{"hidden_size": 256, "routed_scale": 1.0, "norm": "rmsnorm", "tie_word_embeddings": false, "train_tokens": 762400000, "max_steps": 5143, "dataset": "wikipedia_en"}
Below are experts of layer 2 (counted from 0) of a mixture-of-experts language model. Rows are named router (the router's row for the expert), up (a neuron's input weights, with its number), down (a neuron's output weights, with its number) and show model dimensions 0-255. Each number is 500 + 40 x the weight over its row's rms, rounded and kept within 0 to 999. Numbers have three digits each.
After each expert's rows: a language model's description of what the expert responds to. This comes from a sample of Wikipedia text that the model never trained on.

# expert 52
router:523528450569478503542484551470553441465546565464507504508497486535522463472471437476523525516517466465506496506458488483532497478488563539516516552494541515514465525474543480561577508542497488521620504532548498513570549574503502489504492471535471453415540556500484495497431521545474551446428484499540538511499489423490472528377466489534571538516511532455488459504520462403557439552451544493539465460543559483374528515532518450531537431568505560502521498507498534494534431492522506468493552425528421461534483504521475489477533518489427533604434479549528477552520516490483452519491449476516574551539480508531492469501475558464499485465542496468502497504509478471491451516513521494437533516518464430537506405508565463498521531464490451518553463479526454578501576547551428
up0:456537488472438419445563473512511499513501471478529519514536532523502489547494505464447486556480527498495543440547488456505496458464523500502514546547418514447438543479507558460554531507566473483410452506563582474428558502457464568469474568513510491471481424477457510509519523527543490525449519502563556561502538509461520589467532507456490499509518513466465508495453415523467470491417513594466459489559524556537542434459520516439466393504464532491428517490540499464564514454476513503505588549502513533428472456490531517408562423590532484518494545457502517528439516482473537520534513506475521588550515476508533451481457459541536504575472526476510478386512513487497478507510504561490539472512503503557559506487476474529468511495452488534457530535500578513428506523572475
down0:502537528507549444537509558481441437464525461450575479510540395485510478517452533460506493538543534420514534490508423450511494547544486495563487533464534472471538536435510460443485564497539489585497474534564454519467483569563468539543482473558522468462528542485482500558503437491464513529522457488454470483524495511535505499460503504501479483570476486431467461445463451518542559482470421515500462544519521498507481545488556456549566477485421546515519436442505458494436524513501503498478483601506514497525436474418431517485544542513512479435521454511432460468454579517557479562477561517485436508521607507466533533460462558511470524455514471499555437509499609503499543457530554475499517528526533576488527474520474472492577530488480445551536508494574541481559528560522536
Description: The word "to" after verbs like came, returned, continue, plus modal verbs such as would, can, will, could.

# expert 31
router:552465484603508513517496580481486495545568509447496480499477516450567419541451491524508524481540439501487548495449516504480465505430512489533557508486548474526478542470578488519517517529518442486564500458537438517540534525474555454459487492535589545461467512571494488523423557491501533483456490510509477473505477463486517480465500411499554449510547537456522460481518514437503462555464531446503502474516499414432506558491434488505464454501476540502415491526490507520538442448513540414517517417526470482557384438480423551438510515539495535561483527535487524533551548498482524547483468537461537627500475504542505508548532548502564507503512395432540478527529520456518549456407543510486494559529497467527518472541487456454483499517514488482514532466562405575496513496496486
up1:509489551494534470427520497481551478461543446495456503494529540556539526576551561486455534516439518507536499449498579475469502454469460453560482531484525503471478498495523495510531521487486514546547449564538486514513484491525507556517556491490525493482412532541500545503496527460502479562562507500565476485416537446546553487462456512498528485563484518482576527444513491488492471551473456505523501540462531582442539539442523455553393447498550587481516479524552554477543534453550500514534601504512528570536468561534537531479529531516486485524512415521435480447532502553469499465493461495558491427513517511486497508488551480452566486554395521547459575551479518497450455541489437530464555494488533500491398492540413540438449513577577410488508475480478452502471480510531457
down1:533473483514581465489474532549447439514417500444546463518513460450470531488449494557474429495516481482513516442575517530497476499522541573439459499554436527436471499565505528517515590468543521465461375464479534465525486479505437556459464471531531445440525504450474544444513392533571483468533474514511453518489502525513485563525489502529517449460520475455487416526481460466514402521548502541533542527575504461538450438477505495500494464503574428538495496434449489508504519482472538545514476460501461550532546463453492494475502503497526506482540416497539429486540565443481461520491515538466401601526468502478511466535515527576476467394488487495533489516504513501520461535531483543495471449466580422503508500520580463547507480450510515485463516552481501546542495472434511
Description: Single digits and small numbers, above all the last digit of years and scores and numbers in table cells: 198-3, 1-0, March 8.

# expert 36
router:541500468590453535520459538471562464528559527452491522457556483515527479486517518533498458542541464480509592439540508538502426500427511511556554509498566449431540495489595549544531519472475462515527507473503472480571453491502451418531554445522504543465486461508462512442494477539501533559463469510540491506488515514489475490532497438513533502441471552457480509495471442434526468490466593495531426464500535399503467506518506500443451491487467525534406459471532549482627497451503482425532518383544488520536457473478460573516518481540406544582480514513478474541549543486545482540518492467552533532506503473488543509540478551449471498459519493451521486486519487447507508518437518529434555502532528495511484433464551464487453494561508519529547536402551432560523499475520469
up1:491554480462441481510472513493540448516485449500405533447541408506469503479469547575405520526537510480578479484448521509414451489554544424509463463475414468465480458477543541511489506509583450518574463507513521526460364529504498488518454534476573529516482425485472519554552530477456499484434476496474447531468455525442410532460533497556495572539542472515506512509473502533515488570455505506535501504517484471532507501501546460545419448455408505478440481503581536476520545493472532528595505479487407510498511452482504451507519512497409504499504518455540513501500520475505491525503487444457517506519452452496551525517464500548455515535521425488568491542498515466517542539457454517480499462488523538482568462497538468454558522503481439524481599431469442501549556544524472
down1:436501519524505465498483443560529451494491477572498501476486464473515469463496498518550523548481514459506462494430509488484520478494563507529427505507512456529553551469497540485488472539429547533511408446439584526493568492526588528544513476502507452495429501520437521497493455483508504503495537520522527530478507474479497527549515457465532521518519565509405535482543448446513392430487478484525496553560486531468532479448440420475455473513562529450497479530475445481526519557454466511418580514579494560462504483577547563468435562468576546483465466487509468491439513505523529478443476523478520477580480445500445494500470490510449489496543468516482499503473491602525522423529545457446493535532477582533477486489404499417432531447541496565490532482414472539440510566479507
Description: Standalone numbers in dates, measurements, temperatures and statistics tables, plus hyphens and en dashes joining words or ranges, e.g. CW-21B, 218–222.

# expert 48
router:554461489565468590517512538480539423556526505431544542441438547472592511518525472518487546520531465495520528441447505529480437482519567604500490512505529523539501573430506480480531459547460393503526501490530496502550472517469534488494492445534485549511514479567477510483460504463482503456486538534533495499438509501508441510407497512561533465462499503468569449509511466385509435491492541433546532461515548407465455482521470460470508467498487517456477514543485471460563556532575559459474562486502476526524462487464431565448552501500463562561440569527507429558486512467516490522499492483506623601515469497493499504526510556454535505451485484531588456507568440478496496459498500531482547546515464482502465447450499485461546490478523478522538536438478451546498506474494537
up0:509522455451458477548481454476478438476553524377454570487531452512490450461466548484516461434554482490507508454514507505542509547533505510451484490515477485459468457506463517455525539497552565470482520572517521437500526553480481550490524450569499487505512506490488441519465485536543513538412480472559495493647501447568545464508453427462539518493555478486523495505548487468540516514516389499517513560538523434517429491545500458436497448568521501420536532438537502569458487502508590540448447445456495457537439469441455481532486544512476523531529533470453512555490490543535499520429463434531527504477564554506503467539495465512455491458466446527504593543505452470530479487448487483531488554487476569476494496472554539520493508491534571468536487494434464419549520570533462
down0:513517511490554506511538547498549479515508469507531485502462469551537565469546450486551570476451547480543463554530554529559481472506481492480470430575542546500475479464430505505518554565525445421424545483541497520510505535555537503497468486541431528567514506489539570500540458480446521499474491534496473465486445462514500538486517456505494528498533483574513525443479432445556417401574543485560452503507478430520513472520519502425538480524484508471485506524549504505513481502528536520554562456593462480552543472578579519530461545530444458626539495532553442455464545458503538488473472496521504524414453526474447524438500603498482575479534520478528491536476474532504470573555515531541570455497513481474468523540500547503566485511518482517561537463518605474515465447489497
Description: Opening pieces of capitalized words and names, especially U in U.S., U18s, and St, Ar, Har, Bar, Col, Mon.

# expert 33
router:525494523469478494513474513504533488512570579406462467438543574475554511514501497515459501553614501471469526507477529520527490535465511564512532491521539512531567492490518470552540469495461462541518436524502484508520541578466504469520486456524545475532505565530432496469428506579578543503471527422566499440531515435468444440438499510465540480473540506438563441576503515458464495494497519480587553469547508441464484533520473497554464443492451502477414486489465506564528429469472561444558532484537475539529388484500471511487510509464483528510397494504479444563528533464518535495501494458500555502491466557552530476542491518463457502519464411456513462477500485429510451467467506464500527551491457494514496454449505485540493441433481493472521513426568436605490531507494427
up1:563494507521496529489488495488466398485464473478487537478531510490584388538525505453503506542494480500481462527482536520475489470451531546553481542609504421519460493458469476516538482476459482507461475473458478437534452593534482530559541558599462460448504474487464501447497539520470474493509585515515480474520445462503555504506478503511491433503493457410542518514503580527510561557519425522489504451510520532563476488577467531517458508532493479452464603489493503486564558560452545500557515530525521510537526490539525499474440469530572571502507499541421536499496464440528608502525554498481445521549554469486463472458538455475529502447490455477501442480431484479490548468477466496479430464596587477505554517437522517495484407506471505418516492452529520548466475465484526
down1:549493435530454480497542515424522475483500481438488460472528473509517420534481536528520527418442441550502506470492503475501495550563466470502484494500531455574543467518419545495484514569490556469497462517581512505534470488495572499567493487518488487518441516497528483407489484512495491499457547551440574447463573487527494497462453478456514520488517430478505526530395559509475420540519499540497454504484532480531524419569522501445564471399456525492543513503479509502446561502471484521534431458521470451500563513519526459542558489422527492473492513532505459511459500456457550471431487427472444459523459411446543483449568554462460479474564518466511453490506496425491516475491458501493554504520461453444585479411531533533521536495439486409554520485466473486556470450570484
Description: Word pieces right after an opening consonant, in names and ordinary words: p-ran-k, d-ran-k, ref-us-es, N-ish-ikori, Vel-en-je.

# expert 16
router:512455542498426586502528557489511431529554515427488447445476484512543452557497461514467498603535471449459545502473485523486470486519579512515584570515586518496531505456542502516535433514510447522517534464555492463517492538475513482477476505514556505457509561534459530458496484519489520471464482516581529474430487468501459472461436494518481489498487516442534560468508453460487419497524558474508477517501519430468435507539492495532489474533553530484498553542484554477539540537531521459513518463485443494575481438492497552489559498529479500558444507590520381509500507401482520487501513441514548597474425443543540474516495517455557504458486475486588431554574475508522454488504539512441579528561500495492493467476543459474562489546473508521563515440551412545549534518481550
up0:530523499461555455516467469570473529461527546523507517498482375542464527520540445524542543464468465516498540437539557482486567436557495495483497497450480562487520545512502587532483508545493596543472469503611500471534542500531607490459466499473462448503488506523506494476568484510503505528535472555469443547424492489582470483534515533486504479471504508506479535452465539532516532506424518474517503525462415439569518490516454442514511486484528507484469517568569487592503460556434546457494516517545570478510489526541517565472449551503496481513451536480498462413472484466479531499488538518519466557534500458491576406578561535563526502487545469464521560520478479466619568520554512549564512523522495464593462481505474481511519534544506487551529468497515470547473444546489465
down0:468514577526449455397521532518481446503553505454514485541487442479530501402430503521478502487518593481520495554538460532462537532452593538516539498524518478530528476478466520449493486487499522501482548510446514520512412497489499489481514536480563430500401586545484572500474479516490455498519513440463545541551464481515525474489431459534511512495516507548480497462501481462534500503567545513505420463450557490508498473520497478478461473445541496491543557579463448505601596453518492500577498419535464494505469491518565484524487509499576488500479494473476472612467446521554513496571487550532481507486530569455428550525516506469506596544491511470512483530548460531524468502526519455477446567493514530500560525460456546388501548547526489452485472481406502509465463466429486
Description: Heads of institution or place names after "the" or a modifier, such as University, School, County, district, station.

# expert 59
router:512520450511451563534449506472521511513528508455560481501475503509563449520485459524458496502500390507516551532464555493510422509410548498550482568503520499473518537469528533495514460518470409554538517438505458515528520585501514422464509501476501498453459528530451464452508570525526533498527567520521503470462473478499405525498487483471476514465470526488520456544524458443500475478534631436464536462484518433444507503510415562488493421482549523477471481510460553526612514457511499459490511420495477455539479506494401508527620493504460485535464488513534512600495586512477483563515484478543531543491473488516527476499505495479524508470555465441529439568549480424440527471525494511472520608538458451488478434520539504550495462518483527483581484450480428506513515535527500
up2:498483448403562457486510512550441438502553477495516496472519497515507442506487477476542534443541425441511494519493536472523479533464511516511548534456461528538454554580479564555485483478468523438478485509512559479548521471432459511406486505503461484451436415501513462531510448511549467522531510525541449498508467492462540519531505573550495435440532526566460480520503488485476539542542561525584381515520449513576554540449453455478485504508555574469529539427487504512488443477526479551539485484482560503505501415487474565471477546488540512523488504539501578533531474500510446514521461475461544533491589515491457564464499483495392522409552476403489470491518470455573510511494543468478495517547560534506468455562517551565476470564553497490530498481468515546498550569518531
down2:480538473513414469494477502536548536519565511485528496533489459475558468480508534495502406487467483476513515527494489445577536481531521468527393515485561493442507438582528489485500561465477479488563461455487438534524543421524506453422539548489472534435521574470463448530495411600500549544465477512506401504488457570533522460437544449511559475518477509534496480509512515467533523508497507487505454501505521492507492492529486503466477498478429455502476547472601489436487529511507491511512522543534504531532398491554496448539559447452576506547492537500438491455579506520445506434520505492482462460515468557492484475522472532543551466495441503526481569457510400599562493578479543449500548532562477505451548559466507498510517536496569514483477484479575548533511416483514465
Description: Leading three-digit pieces of years and large numbers like 200, 201, 199, 192, usually after In, a space or a bracket.

# expert 17
router:545451529507441550555467517509439486566531505459477520446445516485542426508537490547482512575560479444533585449464555479543525425492495510462547568442554474441499532506611474569558483525488488549510512436597486456608505599437530481468465445502504511450534497538391485479466513509463512521477472527542510513543472480509480424510522483545535470551504501499538471547464475468525499463500542491468463451492493501439518497504475482506460436531498543486501477469504536574538509517526534440522561423511492421531522478430454549462529443485477547538407530556518461535534543409515518506507538462540560543514475575506517561551526547457492496497483477460501491462504524426488482436476517458495536511583524469527507465455499512510507480522432525502544505485544439495474502556563528
up6:519503609483565472506476530500482493518495465504523522418495433549485427523519517434505466498445584465546561577512488547554456456431520544463507503556541449466525519459524475571526530551472496488507551409449505504551500546454432530450474512522569461452584487494506523428525543509528472446465492634562444533497456455505471502495531490478508476470473467470428473420538508440466480506518549454548486484504511499522464469529502429482460528483448546514546499443428474568468519577497480489501525526513429437556489439465528497492519487418485536454518470524579508516532484553528506541520490477539536495460489492504524569525547487508505517458480581450562510453520605453468459472528498532502544538527488488529518513520595476513488473571476523517494522509557536451478520589498502
down6:497426506540526555518573530485581502453495517499511498544481538567490581535542549492522532470554512521500511480446538532508567507464474577531506453603502421577494522520518456482440541466591533551477487539510575482383466490432527531499564526591458489487440469468487547496437476557498512504479471471522537552529547467548464429514516445454497523524490500501485512535461562536507553582532519579550520503466520566441495449472478480514461446438472525433510485491507462535494527410499497497581521483472590475495491503484578504524515529421506489498503509509535497522494496474554510505446530510539539498547561517513473468443529496536497606499526525461513547564471458546452474549509481532463527450537480497506570515559416448424481520423478497517504527452505531509492540474491514
Description: Line-initial dashes opening infobox fields after a newline, like Venue or Country, and commas between place names, as in Orleans, Louisiana.

# expert 51
router:531511515532438519509495535453501464517541533450473448454478488535559526559523462580528481530584492484499604467444516527516505495487578544490484496455552504549459552443582452484562486532517470556549520505501514509519523468440590448509482476529495535500466527496485472440468527562498458547447551468547517477438512442489518440515496450530456492522466512485511460470501501391537422517480562436529544473553509459495432551498470488499452492472488537449508456525476494485603506479545551429476547464534448520546442510480420484508591522484464552569460564555520451560520522489519517567470548463507518528538530505488521604506479504438556470452472463518582446461494543442527500450433519492489583493512494427545457466520459483542536451491488509549492539493524433499510557488477509
up0:522517552447518490486533546445493527535482610486548475502525529488477500469556456539544481468386462429522526496468557495375465522568472503462491521529524549551546481501549491486439537484545543526536498533491521474552509452494505489434549467511448506461538562453523494471534481521553435532469554487525438508439551440544491559504476532448487445488512488542565438513464526481475458498451580527499456530526431454443528539550411481586503478530481421506471510479463457532560484530472483483536517464496530429550441496506519494484536498476523516587425491436497511563505504609484560422545516480489470508446473475546587525475561493491452484442514464465502499497538455528494467497568530511512526512578542465530502499508510507478484514451404495500478488574533444447547494503470510
down0:486580476463522577574516517441539513508492552566549490458477541452537447401507502539555507431513492493539528408491481509484489515487493520467497503543488513531485502475489477614460522429498495542475503434515464464532500469549534512571469506513524499465521559516453500397522535498501524546502569459472528573529464475590512499449565559517513502488488467484491466499489519524467516459491515459474541493440517518439529446500533482489454504498435473452534472493515528462457492541553480495508398521545568573528495487455513464487560550495502581511520481559499536449472507530475461474430485557495450417579439440582488481452458509520549498545566536550507471535524485488490463511531473515521475395494542513447528573495567456565500554536477504557511458440581462496461448511571471
Description: Space-preceded capital letters beginning a split name, mostly surnames after a first name in sports lists: Elena V-esnina, Kyle P-etty.

# expert 21
router:564509430509415522524468530466540474528574530425525454447462521496549515481502459519471504547578487468504535549472530538540513460470547575491556545496521466495528500435535461503516472460549436549519497475463448514505466564497477480515517446509521521470487580575452560488457519521488492513448549479545510479464439519453483448456492513514551457568499521490525459547559444415515420502504558469537455436476522496466516574533450511492442470457496533539514490490506520513618471483541504455469556495492449496571502490483475598462546511514451508544427499545425448558518509522506499548535480460521597513457556525462560543493471487463542461462548455491590472456529518465509481500478517465444568524510461506548546456490475516520538451514519517545539491449479360555502527502528528
up1:533472535468441523456483517520499518555534508458557453491420510471519466484505541524440432551488492495498436509492450524538531479476580536486461440470504461468523485478492427538428524499481552428479495490516556579504513496499511507539452545495432462595512479544473503538485498525527510479512422497442519516426542515508533401516432476524450499527511495478525510538524522475539594505535490491428517520609512515447403484565467504429475497486544538464502506462493459506523434483484515552522545467519547526516440544457457566522522532580464436527529488508512453548469571441476522506526490519577437552509558461513425444495483503500465476546527521490505454464551560534548540508604454570482482506520548508575473508405473479467498519486511568550475550468527462468555443543535538
down1:504457496478515579497528510435493480445542456514535510447500492509542540549486471497509501439525529533470469475572580426450508490538503509495515505509451581526540456469459524465520526572567501511558459554541494524494482506495455533510563505532537484561500523536484517469493560548483513438459468456525512464490498540471539450511514494510442512466490485504520480483520479497482456495551468445454488524485482507549453471440513541563471524498601422527480510468553467494516513498495523453447481601517579491476496490433497433552496480495467413435481474463510524529479524484537456559428526524469559521535558503529608565515448443500458474513533568512479518570487430412513399481470498445520443501536520428393529469528540547463520384529515523510511440480482585505521488507512400
Description: Blank spaces opening table cells before numbers or years, and capital initials starting surnames, especially L: Robert L., López, Lloyd.

# expert 29
router:525445458566472474502517573472504464445524517463482516490510528495523434547453486499549466517499489482521532515461486461490459482522552549503549514510536499507510512488594460529551460495471407519595418428471469492520511502464497459499508414551543571431479520515447540498474535563494531558503531514521545504491519513484517490439439450487523523508461577487505497499469451434510461511521505473550439531464523457472483514467487520471454436510487503498459480493447472527562520476551485462471558477521478467583450523429461523451588507486438521572440593495432465530470571434481532532509456500571573519454509508478486514520526506425456495501544510503493486520514516462504443464473544537499533547611421506511494429463509526474519492490474515540543525374511376594530517468457480
up1:469530485514461517515502448523484574506458489463493585519506472556471458476571473449493485532577414504461540496517572518550506531449480522488384509491508514424446550489511436498499539532505623487502486561523612446543487524444472515460515442491492527525476498477496530477553482547547467469576535531527565454544480462475499495500419480495479537469550498479436564485513496521607489502508376482467512580488451500503533519558512486501488458469465505536511424432515507508484439423586477514538468493455480490477460501508503555446463477508498497510531542526531507474502491447525476529471538533541391450462521520562497532566543504557507524482616513462536550503506509520472517503481511435501474508512499487522434464516514490479564482507435492532507463527497516503526595484403534
down1:567475522552466501502473523415533522461569486462494553472501562492580436445468562542492451485462573406565512508504511537516477512463489542487520516463462500486543424520470491527512465505596529536482525471492488496482490529487519505471445501501521560425579533517409502466459533500459477593500463508484558555585533469479519541504481447544451479550528517504539445512532487430496562492461456525499456468504454494533492584520447482460477589493508488492500567512531500558539516504473473476483555497427498539507506548515494492489461533475442504464534565481538549558534538512485384566485554523480549430522585508451520484475431485539516521506475417483537547489502571539495472572525583535524494508499416533564508490521471451592531525463485423459529475554482493508516542472523509
Description: Nationality and language adjectives and their endings, like British, Chinese, Indian, South African, Saudi, Hindi, often before politician or footballer.

# expert 62
router:497483441515480476486435560464478498444589486427522514424472492514520426547527536549509458551574428495434501468449480457504487496519573499498530556507542480463466493480568510476548437586445438495532468444530469498498529581508514453492447508529548520503440481529467468488536523569529496535523482526553513503481510461493481472464479429522497499548507539454548513540541487365473435479434537456516475503534587429464431516445410496481530482543517500471488454530486511513504482445568501458542550461509520538546437490532431542466541465485410524536430559582470407519522504478482517550458461477483532552528460475471533499495519569451539499501480506482491506457501519454525475410417504503488512517515515544541460469487496516482484470456506452520520510387580459513474496502499518
up9:480492492507434465543477480497471467477510470523460519523502513441486487506541484594481458581475511432448473519523457519456624472514480476536555446441463533479532525448522503536562464473506479395525524538500477499556490453495477500483436555555566557455476478571532438424438494572518476550544594517564544572422545606464552494549443553464476545490547529490492402536577541458473469515470476562481489483504509512517521509523494478458477546487479529481532501509496493526579534476453490450469506487481423487512527497553460512534500533506497439533529437487515509448537507568479490445522475536554494531497485434552481498511491544537508506480516447552468464542469495438506497521477489460540514520510446545550458546448495510421526447444488471555417486523539467518472443537416541
down9:516472526522491501481501474457526519458485496530452532456473524460537468567549497506476490502521429469484464534485460482470579489508497443542482479527474467459547527514508532479565475529483487478423492531427519488480459589463479541541507526509490457465509561431471441489501489512479553463578526549492508491526448512544552547503503468555542519524497566558493477583443592525539590475489473463491554438480511519530573515480524560534502481548548407474527501520482534499468497508451462539592474544559448500432563482449433499464506541526516518452537501490603438433486539599478517534471566570500513479485470485560547542503469504536520498560481478501499450552530594460556569570379491450514508511449482528538485468544472477458514464398572469495500503464545514538499476501530503
Description: Names or final pieces of countries, US states and cities, such as States after United, York after New, and California.

# expert 14
router:549485465534423537540463581480515526563518505439459499502499469532507438505476432463439494543516492452491538457501546463552414444485555528537481514503510453476441541447516488503508464528534421564551469453521444505540556570505494388425485402529500481486440519471510463428436468466459493478489500523538462466478473483483534536504479477492520489484511477482508462495505471440478499467469647459537509469548505502505467510467478497534497499540485545500461474510500527503553461479540438480504541432540449474584401427462519498512521469492449490492472532531479431589477511467472491541432473483466596613546494511524480497526519502433533449490499473484470462513569446532495543432470523532476503517574549503538480556479536517528536480558477490579593493476520485561498505528470474
up2:503494469518471481475501508454507591488471536465472493463444514543461543534541488492444487531559457502492479461447547534499509516450480461462481522468487581503543499579484534526534489533494459524574535478507517503446424552440515468418548515549457520484458488478483469411497616395422493444519540536438532395559473472470500446500528535494497557531596485485419456496466526388508439423522450447493491526528509492518528537526533521466561558501458514545519468460463488493530438527505459560490506489438450497467510470440495450528490510502518421485458606505566487493504519493478462504510486507409497487520497522538438518536483567533440515431415537505517512540497525482519487461515449491424541513514544504474508515458530532533567455521465537483484527478488540531493445466421534
down2:507460408505413501504473526451496485542554496547512518467491518493522546465462462525584517486526550559536477551496528448559514464491582490505501494480538452512448526473511504439541578489490529450454483484543450484562518523537537481471527579482517543418492488520528511570540438508516532503504464535476505522535448531504495473543541485491444463512424552481442481433445519480519483469565427468447483514442419495480544467508482428500458503410498464510488473490484459488536465517537416598521607503443479496440576426540499534456506562515522399511464477456519534499538479504581534496503494501503507501527496506441528534557482529479482506537501552527517466500555519515447508565567503491495557441548447516470469396471499481460515463463510543506455614513504509578457470549546458
Description: The first pipe or dash at the start of a new table row or list item, plus heading equals signs, as in | Belgium.

# expert 57
router:496532473508472518565521497488499415471563517472490505481430490445575432541497514530525524515571447403450537503504554470505517499495534482505499555450588506526503479467545527524603497549465442531605495557514436524535516489474566491528511444484574482510443486515417505545502479503525517507450548469511541489523473459524499444472510466479495477494500472406524491457481429464513494507479546503524527450572546459442439531432491500471523489531433553511402495467452524457503528534587532492512542425475422428577451474523421565447502538448467506521439549538462481545566537470538519538524483463494618532488523496568474561513498522450505503467543481502501456484463483495488526489483587516473532523562451505495462499450542511522480473548485509497516537431492473540473484450537448
up0:404448480493444470479471462521464437461512482434415502529488498510463418524558462453453556556479468557498455515502532510511545478435449504415505505516538492444464434502481445490521431461442488537533416460518454537416548495487502511553483476548538501523496556527527454487515514482438508467548542407495522503420483503417474484463465482525515435417554514542439414502487548437474562534500497509496492550455488478545498412536499457491500489520503463473434498474580494523465498519530422450523433499545535556593534497545454517459443475464485502489496568462439471501489478507569424535544529505456528549441447472511542479521506475547487528501491503530500547466464524480563431527504495522518496477493555437450509538535468480523475563547555526446523489540451439569495496468500498
down0:474418507470461532450397507564489545531516450535558498486520497550461457510512499482514584481471454467561503531466496514515484515493474530424501473462476535540445524519485494476502520488529484482466507516521504428498466529502564442516484461518491547485466477482403522490438490541542472473482486475472556476475587495430452444494488415431536500510509506537566536538515557476484461529439526385396499504495535516508492493410548490537545587509477474501382514482513514480525510471581487565461514408497559514534527515483464495575447550445513562574523514538504529516512456475518494517460490487506491484508494484486494573504482477519484567506491449521549487471411529607409500509502536568521533471463478413506533492509511564569486528497496586567510522517454457513450508502436510
Description: Pipe separators between table cells, and semicolons separating fields in stat lines, like 0.0; and |.

# expert 46
router:499445443591480501469514597473538462444503546415569529460542543507513505569466529545470506583508477463454527487518470498543479478453533556469507559489549446514472496473526497490565519595488430472560535494519443494514547490457507456472439493472587531500470535517460542440530504530562507474453542453521522483463504496484494507473479484565507509449441547457562532545533500498499461440536589490501508515519482493472480529486471431479522485529484561465474509527426554479514481535573463473477507477490485473588429441462447573456585497493421525555496555563517488535478521486517440524434510406539525562570456522539555519510507560428506459524477475451488395548516517446502548472496597540467503523564503430515472503501511501467501451471451477484527532477547462518486521514482506
up0:508429511495467504487456558434470444462503508442538482471557555459512454445523490528535489453516470525483452495459505473482462531503518528422498497530473503566523519465489470510466400540493480487442529501475465507503491523482530561509515523564511482473491518499510495528508446502517525527488510550492517467570537485513519539524495480512459471447510471484449596544520467554516503540430490446535501545432547495500451487488547451482525525550532481505510520504483488449548440516530484425575548439535440499527544526490502441458517485498463479510510495516528512517439535582509496491382545532542568568550474398469519502427542447462455481500578532548584508587541456554479478498511479534533616411521603538464442482449448447470507544505494475546587553544532413519480537488434491
down0:410436512483554507572494579511482537583466519567518505509397507512489439507517513401540423439548438579549494466543501452535533559471505472491485522481465552463487507542485513500457429532490475549553475497487472576519503506478493472420494471515505523502459460472572468562516474529405550490434506536511497444432448538492536539460436528587540448564534516546448522519537398452525521475537502476505540561522490446473534510462489443460547508514476491454524596451489528447461547462460470507492448485505458503493529462507489500434552510542437535497499571464470457471434546478572468528531536546490501472505567486472488500528459517504513475501543431524540435544460492502506485493491524524529521537494527541517563526499450526534479459528553517485536508471468505608534559543476461
Description: Everyday nouns after "the", "his" or "a", such as career, death, campaign, role, football, and "well" in "as well as".

# expert 41
router:544473510492484562497471538466432480533513521442526475439487489507556472484523491565477507576572480470453537466493556466478440459474517475460523584436555472441557525500565466571539476523508453521563522471573460526557486534479490457485388413523509501479518519529411465474520500551431523557490475529501529484527469485471517434531532479536525527517487530498569490555456514443523473482486569451492463433516498455450480501489431453511479463501480561510489541453493539578573498506550554410485497420462529454511516508442439528431549474516447487566467526534487481571518521454552594504523533462571537572540482469528479536546546502423528459454513438433511477484505483415505467507469543519504506568553474463531506452466512496513486539510465516538526506467517436537465544514560480
up2:451449542589505409483461518447491509465516468576443480535485477508525526479542576524509481497499475523486528498511565471537618566489514505603472513504598456526557457467546432495538501468564535537545542521507524418502443473455487557478444524519482450495501519540524519541474450504441520478576540501585498505518435452535498514507445496487429479474445434455409525518521524488524534616508497474495550481536496480477555478428478490517526508486503464506485450583575515520540457483515539481441510488436532507502566490453508529476469518449493488521465432578509468543432445516597454484469462477478481523489482525483525445479549474489561451516557544551443517479504486460419510498510472463480524510513479441442491445492496500522475496553482452570576478554501478536502498507441528
down2:511555471488524436443453484487527482494518474529457500507548495542576541522535475478465508447524509535560465446561456464474458524454578491476483543555485495444470513516516528496523546449472547458506536505495485464522463558562520515473493531532589531508451462536504540571529427476495541516513464489492475490431529483479506462564445492620527477571442593510507470476451560532508457522550509457490516570484563475500513512517517541571503546446496482515533502412432501556516516416463501441506457466507485537493479541522440514496482514477552535520517454538531557541459575516502411454473560495497539558425521516499488504460449445540486412512421464492516545524503464518462570505502439462540610479517560453497574565496470501519532498561525469508455555451527531470503515597468470
Description: Dashes beginning bulleted infobox or list lines after a newline, such as Venue, Molar mass, Branding, Preceded by, plus some table pipes.

# expert 38
router:469491445544468495535477504498497466473493514478538464474542563528504513491445526475480516562596442484488498469514528457587507523538595511493509529495570486524504521468541470474545510583487415511540525444471488528480513497453488456458464485467498538449497538546456511530371570520527518513432478488557472470509547509405466480510455488584531519500476526455504509460494484461494451530542547461572550498520552521519515511466461529459475437475503551512421513521427505503546480518586507405478547473537484482545463484454444506451481510456424538525417534510530469496579483477490468538482488503510582582535487481456525465469542528462502542495514433468473436526557473497428500503420543525415592496603540503517470494489528464478517474541482517475503537396517465575532520505532508
up7:476466497538463493471557470518494555472462488493518475439560525504504583513626553466572489451515547459524496483441525441533467567456525504503566509405480577516507434560484556449494465510518524568499566509521506492488540517483502485492553503523523523528455468455464526517579479503516506468538500424416527446551525496503451463416498551503487475575474467496517492459439449477478506498500442502397602559505454485506482538495556503496533498481525518482462515518589606480497514544449539546497435507404501472472527536465558536494513535435560547487474499451483531519507535479457413521456483481445475528554479535523475479561556459517530505536471505447500441520509442510500541470428557512548431495494492500556529522516425475473546525546458450453515537494487490528513449459441462
down7:468501433579496473460430449599473462526536467504471536524498482445521545506555538528467504512509492481502528433398483509484479441492520521530512523444563440445414556522479532498471487558518426484512514505500452510493471553519506532433511534512422460466434486495482430568489519447539512490461485459476508456508459508477529493531501419506509554412568542483561570486430471560453513532482448523439550503524476481473523550497557515528531505507539551431450522536430515513493398587535526528469526488445518551432491446470503529509475483586515444489456485467478475475541563449565512436461469520542510514475474479502508544526434433538492568447500475538488493502487483437467451426412550513513455494558452518483486491483437513557551500523517505487483485463509561506519529515485597
Description: Clause-linking words in running prose, such as and, but, that, which, who and where, plus pronouns like it.